config = dict(
    n_layer=8,
    d_model=320,
    n_experts=128,
    experts_per_token=8,
    d_expert=32,
    d_shared_expert=0,
    activation='swiglu',
    moe_layers=[1, 2, 3, 4, 5, 6, 7],
    router_score='softmax',
    normalize_top_k=True,
    routed_scale=2.83,
    balance_loss=0.00569,
    balance_bias=False,
    router_z_loss=0.001,
    n_groups=8,
    groups_per_token=4,
    init_std_router=0.0061,
    lr_router=0.000248,
    vocab_size=2048,
    norm='rmsnorm',
    norm_eps=1e-06,
    tie_embeddings=True,
    optimizer='soap_variant',
    lr=0.00339,
    beta1=0.95,
    beta2=0.99,
    batch_tokens=65536,
    seq_len=1024,
    train_tokens=465300000,
    steps=7100,
    dataset='wikipedia_en',
)
Below are experts of layer 2 (counted from 0) of a mixture-of-experts language model. Rows are named router (the router's row for the expert), down (a neuron's output weights, with its number) and show model dimensions 0-159. Each number is 128 + 32 x the weight over its row's rms, rounded and kept within 0 to 255. Numbers have three digits each.
Before each expert's rows: a language model's description of what the expert responds to. This comes from a sample of Wikipedia text that the model never trained on.

# expert 10
It responds to: Word pieces right after a capital or short start, often names and places, such as E-mp-ire, Tho-mp-son, Lambe-th, P-a-ar.
router:110063149119130146149171159117088079145125107087158160146119122106134113115161172121174126092083129168101163109150152188142148154171118145096154089113146139175078104096139112092084137172127138153126104109066109155142097106135109105156178161078195085185073087087077148141154169196093162087101122101117156167080109098114131100102104142160146140104189128181063157080120093145092150159091135113092164066159161152078111146116116152158166143134147161113158182101165148116176159092162135
down0:103153135174151168112120188108130168171155119084186122073111101092156120121080060109102182117129110064137138107143127113169128150124107070121147103170138093158129113118097120097201128167146160128059145136190053123179113098147136177104135229088191110106111091102121098073110150149116192152134103185160094171122117161096081186098097155164119157120111126090083093195179120148074147134086094137202110119166136137123138171102060127164125165142138083139132196105166130065199124136103164
down1:173113122123129103116092135083125099154129101106065148123177177135135114072116131152117135130157121152165147169149194148138072106169139084085102103109134087061185121106163133138099122105083073171162098151155154162117129104125127139148112094075140168107132117172104062163163160138162083107120105046089135136103114149148104053156109115169123122142114150093108118109151190156168093173110123174169144110127160158105174134168075078140099057158132176189117157117165189154160106159082087
down2:155153183125151163120174147145140095145114148115066125142128161114104168166147147187176163104135136131113168159081183115147083187107109104151159105172139143134154141151144152145171127134189137116179134152099113194076149100104118120111107099123117107120161104183149107123050139130160094126151054199165152133163204162145111145114103105128071081114139092134154098133117086147133104076151208171147150119143151089158140187212132123145131149150077108109112038134166133115098102168130146
down3:113088071141143155146113169087140157152156125160187104130159129144162135123078149139102143102138178128118111107142117117154100126185097092098165130143092087148101163104059123114156136190128149121149132121120084085189126085115073130111098066126122113203113097143132110077100143157120129104089119151093108229157168163097109078090076154137164167114089153143125181163150123157096136153172127055142073153155065110123110094147189147129113153120090107153139084063152127115082160199123099
down4:112168135146102209110126157157110090153141095152189118136100148114202072089130085152123098173137094140115128152126090100120126131120078177096140179109148177148125112138148105118164160116160110069142167135102135116119124114139119104075140141121155137138111140139140165132053086101097145149094149133124103154139135130091062179067155129152147202184123147185158071179111109192137148129089131079096135142158153164210124081089130105166169093102142153143092117131166132094159161115099111
down5:091169099144086127133177089077149158147173074159167153124116091152100118099126116157150135140084141112138098169141132124109071124080121112127213076169148107133207170125206165092102153128131134110108160154118136109117182141127178079124133115105088175100177088078180130094123134141163107188118167094102109148079091147130129138149101122130120139099120150168169152133174129122163115136136130184184106094108119147129140110126126161135139141133170142138104130166140184108141198092155132
down6:083130145151088133129122159140144125139132129114090133169163157096046129099126099129098092065091039161108124102074102121130110131132107113146150142178155144127072129150159105099180126122193128080186103118126150177102157176124104114147133128091196150172135146140129128169147140063157160167147077111140099124127134142126087165152210109149087097165137087127102167077147100117112163109171160116184142124117109096089125154055129101171174155112119153138111095087138142093137068185161128
down7:151073226131130120143117125153211121143102122118063093157062147125148156134103112104160062071159115169144150103139167106120176118116137216167109099146079155129024165114131140143146112110172151182112168134113151109136080101189133094146067171119157113104117149201152173113164130093091168110116108143201172076126193091139122106137119159145098133140090097127132166136114140095158175120135201176095115135133136171151105081124135154117142095098133176130179103129107133161112144108150166
down8:105119154087154105180126104106183069158142088123091094141122129116156183168129133117119143140142113132133100156137208135113127168130093093141138141135129091141155169163139122173147091132131119128151190125148107122141168122161126126165110120075194101065181123141108162094181130129134136115178107125120166162146161156081127168067068099133110137118063074084107134157162172091035200172082127146083143135143082154112141124085134081141092105160145087102155153121132170134143140078144131
down9:106154097155153172153065123143117127140047123084079092165113150177067103181106138178134129140181178150129180167122132136104121126134162085130103142106192058166166149162109116147123116117131105198151100183131155132157117140188134167110125093126161197177129145079125141139145148190137136125185120066117173131128104089141118079147156121163130076074120155082137200136126150097116228159123139124145148094102062133121184127110059155140134137133126105135111149051165102163168098151168128
down10:111084180085094117104105118096154112119196091112164114110157088120119174082188164138133113135130085131117103193104120194087159138097065134103133135163177105106149144119142106076129084104119141151083079085075148156122130148126100142131108115108116067129149146136164132172109157157210099222109125101152157123197082180127123181120130120079177122151119181109162185115124127124096112102130127153190090134181165190138100143148112127143105125104067143153132089132117118117076160189200113
down11:128112087142141107190129192132095148113173127135137114158082165051154110130062134131142123115159160133160149145124140201115087033117132121103119160133121090177145179096084113138099127117113158161165110075164130088135093104148135147097115160179098105093150116114158168140125122135154107064125116137126073149111132155163087148143118113074188140155159125154076064153139119160087135083124100086066143136165097115155096187110102060125123168144099115145123149100183146094110085130147126

# expert 2
It responds to: Single-vowel and short pieces like a, ar, o, ö inside foreign or unusual names and words, e.g. Saathiya, Wehrmacht.
router:095035086122161139179173163120120125163109102114176127154115155150159115127152155141144109123107143180096168073131142153162129072170095134093158092088168150115102103083178118098115143143128130161155090100067089176170093101119085104145140150131136100130091078092090159134099161171078140089092162120146163156057134116102141086092094172138170068115209095161096180122131085158053172189159151111070155109163151110101109129107108161147180143107181152098183156070128132094165181123160146
down0:140153060174129057150122101061098108159155104075084127130098140136105137133146124148167121114116090128149084144135167102130125124124108139158149143152150119104126161120174150073101176169137115143112180129121127100175155128116160114098161129127108190141186087152103106130122158088182097178116161183068127119095088162110113159090136159155105091099069107131122117121146131107172087126076050096110198070108133215150072125123104147125170102151162113090130078088128127142152180110068104
down1:109158099123191072139100156135165115152118116090126079115114152128101114154070162083128185114158120152109112148154157171113078080121165099121140191097190154123170093127149169157136112111141120121127076118210132084099192169124175162085134197158107123108098189177172142098153139126147126131199121172164119123116113130106081120108153094158107199122115177178107165191137154075049154127133104120138106120097217120115152158097105150163112106125108169135130096145108198068117151166081118
down2:128142131079142092105100131182167156071121076150115167123143078158132132150148140165132107149154139101151160157062147100083121142136134083046144140140060129093143083107145129122140145085164119139087084154090096147096130145125164134108088145107106131091133102148143074118125133114069106048191131122122116139107086068168109147132146123158089118113098132115164151095132132071097168106117103088084151171174169087091148131146115082130138147127129119174168110161151117160104115185132162
down3:140147059122216102148179143106139174101054130126122151084187175114166132117126168086150143137136103162128117117125119094137167133144176149106153128154107134096086150132080148139084146088128071105089128135134153183117146192140188097121147128143065128103118186102097118185116096127086175127190077133194107147134118144101100105179118123128116124121145082114175126166161093132153096137164116142062143122078129092123112114132136075086098129053140163165117164123141117125088142115172142
down4:126212089053161089097107156122102145132157087182125177133117173129132164114157106122151117136138106118100125212137144142191138133094065146063124135130142171095057169118158164158124161139121132133102153181087160168118161154131083107112114133121128128114145144191087113173082120144141167154173171061077154060043151128097106171124145137193153136132085141110158150126156125120161116083137106133143130108136187154159119141102097109157148090130141170060125136149134143162169135091132088
down5:086178139135116137164137098165084076148102094189148102125091166156112134194108148132109120158163090099133085106134109130140138170186178142129084104104123130177126103112126124114143161161120137097145174141163081101117075124168158167107070096196081128105124099160137133157144160097143091089075114108094114121099117111126137094082084141078110171105198139132130154067109153155118112179133179184096124115106177116034137195090091147168146180105152182112156185126189097105185176156091162
down6:073159059119123064139110112069092124169167134143130191113135164155133184131077209108138102090123077132161074134090122121184090146188099183106177065140096151124142063134171068168074157119148043122120107147190159149114151173100154136129104132131124194117154157115120103104101164067199143116210177113088118143123138135116115094131091099138155122106052150147137088133094096103130097122153072089163192102070107154148076117106128123149120100133160136084176130141047067161145157127150102
down7:140156127170188133134087125087107096161156128172171088117115144083192140064127114165200160142170121124163085156096140118114111090036099092194127122162177040095111163165118151049126131108109173114103156125118104165194084104136152126106149191102108158136101096153195119117129123141152176065127165155157144120127129142112190106157139115076154081152085104144114148107147175108093089116150110143088138081191152107127108134193119165126120117108072120161073116176148163175155118102090094
down8:091200122106161138130125180099093186170110140149125127155103137140103073127076151111115156135114096095078078137111131151108118176124111148110164110146143089160068164111103119123119102174051100114156144113145138140101187116154122123132084168142088087098139093124128112154161119153134146156225180118181182185156179133127174114151136076154081127163115146127138115115113156131178097168127143165153159168163115118086163120156152114114075127150123101181137172128146077136177098152118129
down9:093072170110104168130112159177102083115127098094179182055157133157083177088100141088118160157187130146123116165148141126079162142165112123139097100104110150150118098118107076099140138113166116174176069135151140112123123095168187120102134080098106166091112194168133120174152114154180124074116086121133019101131199074164149151164160165141186130136105178123167138108118095137071150106152160194129145096143121122115144164093109080130094125168108153157165123088110115136169178137179152
down10:118123113123115114091147161100153088138130127121156115170117126138109131115151073162100084080102141146146190147113201156149085138153059097128084100129150164067145129132171141163100142092172075142108097094098162157131054111087145104134081158141077136156117116134152052123178089073138110139106069151079107128117085095135117123066186088176075145080138128164101090117130115138078090110103123108153067170094134086087100093088135112149100163120091176123148072164095085172154093126142112
down11:162135043143082076067134154163110117147087152103084157122112131146171168122166165140091141112110150163070095100080152135110132148142141130158103130109163126157134167109115124125091095148105153108125169104236109148133091109146148105104126132131105136117115071134114129185031089106170096101090155126114112170160185084111154104018101126119148109147115130191125136141119102072164146134162172141113151131097123135162137135130115090126109068117083093120111190157072118104147098148132136

# expert 44
It responds to: Interior pieces of ordinary English words, such as un in fortune and function, ar in barrister, ure in furniture.
router:110069137112157161195148171063118112155117083132123121168091125081144116104148155121190124134081166148086180118115163104206148108156105140086152108095161176139085103105140127130119152169113162140129110112102082151155103105075092087180152190149142090154090103097034158111119141144105127103096163115112156188134144098095101075093073174148163097092182116142101140109124112139118142154113147111095165091164196155112080128111104141152148149161148153136162149123114144090157133107148144
down0:183106151143173123152169110119103109155100133135170128113116167164149179068134120060140172167165105149119079137184152136108153108160153106163085119124182120133070193160120135090117107108140132212123170088142118137111074085168101095055106132086187100151166127078149102125094139138147104108148148114116122111138156130096075180074124104144139112079167142125117132173149118105127146083066156113135138133179095175117109137134100159123063183125143120084107131101135136130155112129167164
down1:132076178112102117132142096102126178092135114107159135077150130113157111108147098125173130121073120161113119106119156122087097133058162134196102146096097098155090056144080107209110116124139114130103159159187129129121172176129147175156143114138111102136115081095101091123148109154119140118099121077114149127084190098149157079129105125116073113089155072124072147030160085112164109216185079079151112164114156057134137156118103105110090078154199096119127227146145149147104176142123131
down2:160055126111153137146118128163132133128114136164151163142141108167108139194186106065144197102158158098121146149076145136099091083094147188146141098175153125104115114106093156051107108178166125146142151099175078130142125137099101127188114162131106141143176079114144052114087136171113149097135101136106062106108118105154096084168163192129070066174147138133182158081119114138181120171134135187150165153099125101114134115111170130106156191144150138127173146121106176132144156066164161
down3:122086128195117189109170133171126100141083064113175120150164141092121121150128114101102153074126179141101133123118177116109138120104129125099136167108123149110156166141106120141104123148147119114141122064160084127156106135130151152151133130135140133078160147126023160119150186109068149134054117167133128127089177146152127127117083121079147191078125107114133080118159106202096147137124150114105084146116116033159144132097152152185162119095167117152185184071175128143149176100109123
down4:145060127126088100115140150112122154117118131120139112181182080128156145121093109169116118152159158133147167067131107183115169124146127093106105132099110222115141169150156109164145133139140110179139154209113129132133139106095176073140133044183103213142149063081110134146190210158090144136137138145058089104137112165169187154115089148098100106075162059114120110149057142111144190128063091129158096115166106188176055118190095145167115100097177149126147180058153129121127158113114140
down5:137117126098126126113133137075132139151153160145117121197157156142163122167138095175059098137209126207114173105117114101181135152151150112155129093153133090115121083162143106123183111105111148092143149128167099138129117063149140082079116145118091135069179170156160150104084203165134073129102138049129160195176175089114143110095108139089104147124130177113100156139154140114121125128130093120099084130176144142108137109190097222110107143142077127140125126098221100112160109098193191
down6:145121162101174080064163135131171128132105115123041197080150204135133145159194093124171210155075082160090115136141149159104176163092124151135145127106119102123097178164133127103167139075143140133173119128101031157113114151137128128154137161115111100141119155123142147117132128112120129179181081079124158135149151153075121122150149021108106165085131091157131072162134120129149169096134074161171129204156128120151121142166128134172080115152141069129127087157151082120118153088097094
down7:110123182145144130139150103095121089140077095080119156138118036094185127188096163086048112152150150175109086153196093096102196081115119088167123140127146139141140120164129107111124084126086108130042115071148132129119094182180171109103145147150087059147094145154091153132092109109162050128168141058112160136097146171113177119103105090112139144135140091106112111143160164134152095117107115166149157121138146104073215089086116081127135152124161128160134123129152140138160206102099116
down8:112086115122130149114141137167113126140156184126193097109154104171127130155139066142137130117092154175168102085173118152038105117134134159157146133095112143159111126131090111139181143123132141165130176132108096178170200145132136154077139178166173122116167111132092143088162129096056085182037115147165109128168127123133087094087121156108130157096121054091116162173137087158058147165089150149113103187128069230094089159190153120126140122147142186160110136081132145119127106075171151
down9:191181129079105163114136122203115125119131098098135156138120183180068151088132075137131145102210150128102143127126130108165106125117073131174176129178128147091056142110170081163099180131128157107134095144094141182152153073118109158068119089148116171078071201160114097180159162131079114127113119094106090126160140131101134122091139069099117104122123134116151129117102135156168124152112139163110125143103186120155092088141186177147152142110139085094083103120073155100105136079104127
down10:131112146157109149108099171155109152099158112098124133123107130080145138080109122162143182127099067153127189142138137052103093133145116117143112162128109153116151115112124172155132100152161148149074087126138124173172137186145092150157137143111120117114093087087177110114122127096165114125137065174086118135153101129081124103121147114135162099110190177096122113098198142125146108077140155096142145133186244152106096084157102064118157162152116112125161148100124099084136069141115143
down11:112149090111126131157131154110090116124110133133156097118152120106122168135148074141081149113183168090170170124184108138149157150123155151138112147155085118067098108147073123072053196147097070123126122140119097113116167126140134117118128159104120127150146104070180062193134143194105122130116159094119077088068131111144158074092104107097173068193185101088097122137122078143168134096090145151187082092108144080143109109143150061204109109107103107202063158107143072105152134128173137